config = dict(
    balance_loss=0.000115,
    learning_rate=0.0106,
    beta1=0.9,
    train_tokens=458300000,
)
Below are experts of layer 7 (counted from 0) of a mixture-of-experts language model. Rows are named router (the router's row for the expert) and show model dimensions 0-127. Each number is 128 + 32 x the weight over its row's rms, rounded and kept within 0 to 255. Numbers have three digits each.
Before each expert's rows: a language model's description of what the expert responds to; "comes after" lists some tokens at least twice as common just before its tokens as in all text. This comes from a sample of Wikipedia text that the model never trained on. Tokens count by the router's weight.

# expert 19
What it handles: Small numbers and spelled-out counts like five, two, Thirty, forty, often before years, th or %, plus some adjectives like Spanish, United.
comes after: " |", " the", " on", "|", " in", ":"
router:174098102172140099176151105090085115193087165160118133157138123130123180106105121125118147124125150107121155097145116150062158130107158148101038168176097147115097163079108133194132180109146158107120128163128126111115144110091060119098129103115148052203092116117141055148116087114159175142112113108163109202119102151168129160133138187096160127107084108109186172168146137133099103115153

# expert 28
What it handles: Countries and other nouns ending a verb or prepositional phrase, such as to Russia, within Iran, came to Poland, them, abroad.
comes after: " was", " in", " of", " were", " to", " is"
router:093116122140154147106159114119093178177112186123135153108209058139138174114126055079160121183181088118080163099155095126092138154091114137074139170152111125102135120092113094157168142155188098089131156209148133117071114082138114105129123123086106055159162151150169077145181137144105123084110071155196117129151141150144155092118121101121168147116105117151148111124092155128086108147131

# expert 8
What it handles: Heading equals signs, line breaks and table pipes around section titles and tables, such as ===Studio albums===, ==Fossil taxa.
comes after: "\n", "===", " ===", ")", " ==", "=="
router:144090063133156151137143109137164154182099172158174125142114150115199142067113108127096095130165159128112122135155139107135187105095114076118123145130112118123075152106153077107165127114180078120158179143197090068155150083104118068082176064129139101134099122165114124155182123151147128088148145167122120191191165130091117145153178148100141061116126162181156159177109158146138135097132

# expert 10
What it handles: Wikipedia section headings and infobox or list labels like ==Career==, See also==, Coat of arms, Personal information, Youth career.
comes after: "-", "\n", "|", "==", "==See", " •"
router:127146122085093177159149084134128145141068181112122128171148094193099111109109160120137128149157095142132078116164153123079159159102115114138138093108115120112106133093131144138102189155151127058115147128140152125090139033102093091150132138137094137126138083216165134121121101159116143115106119166112044166139180163091098144121072149076130047051107098152142108142080125083103121162155

# expert 47
What it handles: Capitalized words in awards, political parties, offices and table or infobox headers, such as Best, Award, Minister, Left office, Royal assent.
comes after: " |", "-", "|", " Best", " National", "=="
router:099116099115127165109143126128144168163085162126113121176153124152101142088143126137153114138163116152122114067152148127139101179128109128144123090073138161092127154103132103147105153121189119089136150155123087131084129110134114096174140107117138086126150126164143126126158115144149137193102048134125137137158162189110147121133094117045085124054002117123166164155196121107020115102098

# expert 39
What it handles: Entries and pipes in sports and results tables and infobox fields: country codes (ESP, USA), months, scores, +time gaps, Succeeded by.
comes after: " |", "|", "-", " on", ";", " 3:"
router:126174043155125135190152152099153184157107159171099147102129119172120184042127103177129143102200090115106158094131164153103120161135099146101134109143114168119068141161118119133152173160174114090115182154134129105073131122093110079085169177153133084158151094211124133129146128118063129156097098122154110134185207156112118105101101136098165103114145127093124144154107151086120126118139

# expert 46
What it handles: Single capital letters or short opening pieces of names and words, often foreign names, such as U in U21, Q in Quba, H in Hapoel.
comes after: " the", " of", " in", "-", ":", "a,"
router:136142125125157136203156117115136156140138205153122139102116060143121166076170136134117114160135147097036155122165092171119137105131142102130114201126102134136094084106135132133161138149114138141061103152135075099170091107121141053091140121097108123174145103177135109128125115160110127151102072155139100138135133133146090168101156138106098051131090170148165168139177244095125110089144

# expert 25
What it handles: Years, seasons and the verb won in sports careers, club tables and match scores, such as 1995–96, 2013–14, won 73 caps.
comes after: " |", "|", "–0", " (born", " 0;", ";"
router:132134060160144147147154143133109193127139200102104155125105092101107133029116135081086124092211198167125070117120169123126132127138138172135132166128092119140085086080149110130137146141181103098139160112194091093108112157086148091137099160103144113162101081125159092106167147122115157161095119115179121079120141185102087126101168122112089126120101122136108179138175197117102088159121

# expert 21
What it handles: Full four-digit years closing a table cell, list item or phrase, such as dates, author citations and decades: 2017, 1940, 1950s.
comes after: "|", " the", " in", " (19", "-", " In"
router:115082107135215100140174143084152153172146155091135149121149136128145109086123110018118115092172169095113142119125086143129100135101164143101135125122103106140158152076135118167147178155117132129131146109139116139119055133128111047097145141138153019147084076136167111145141146126160125200100105110190120126120185136117133111123180164048100104104096139129122176139118173122109117112107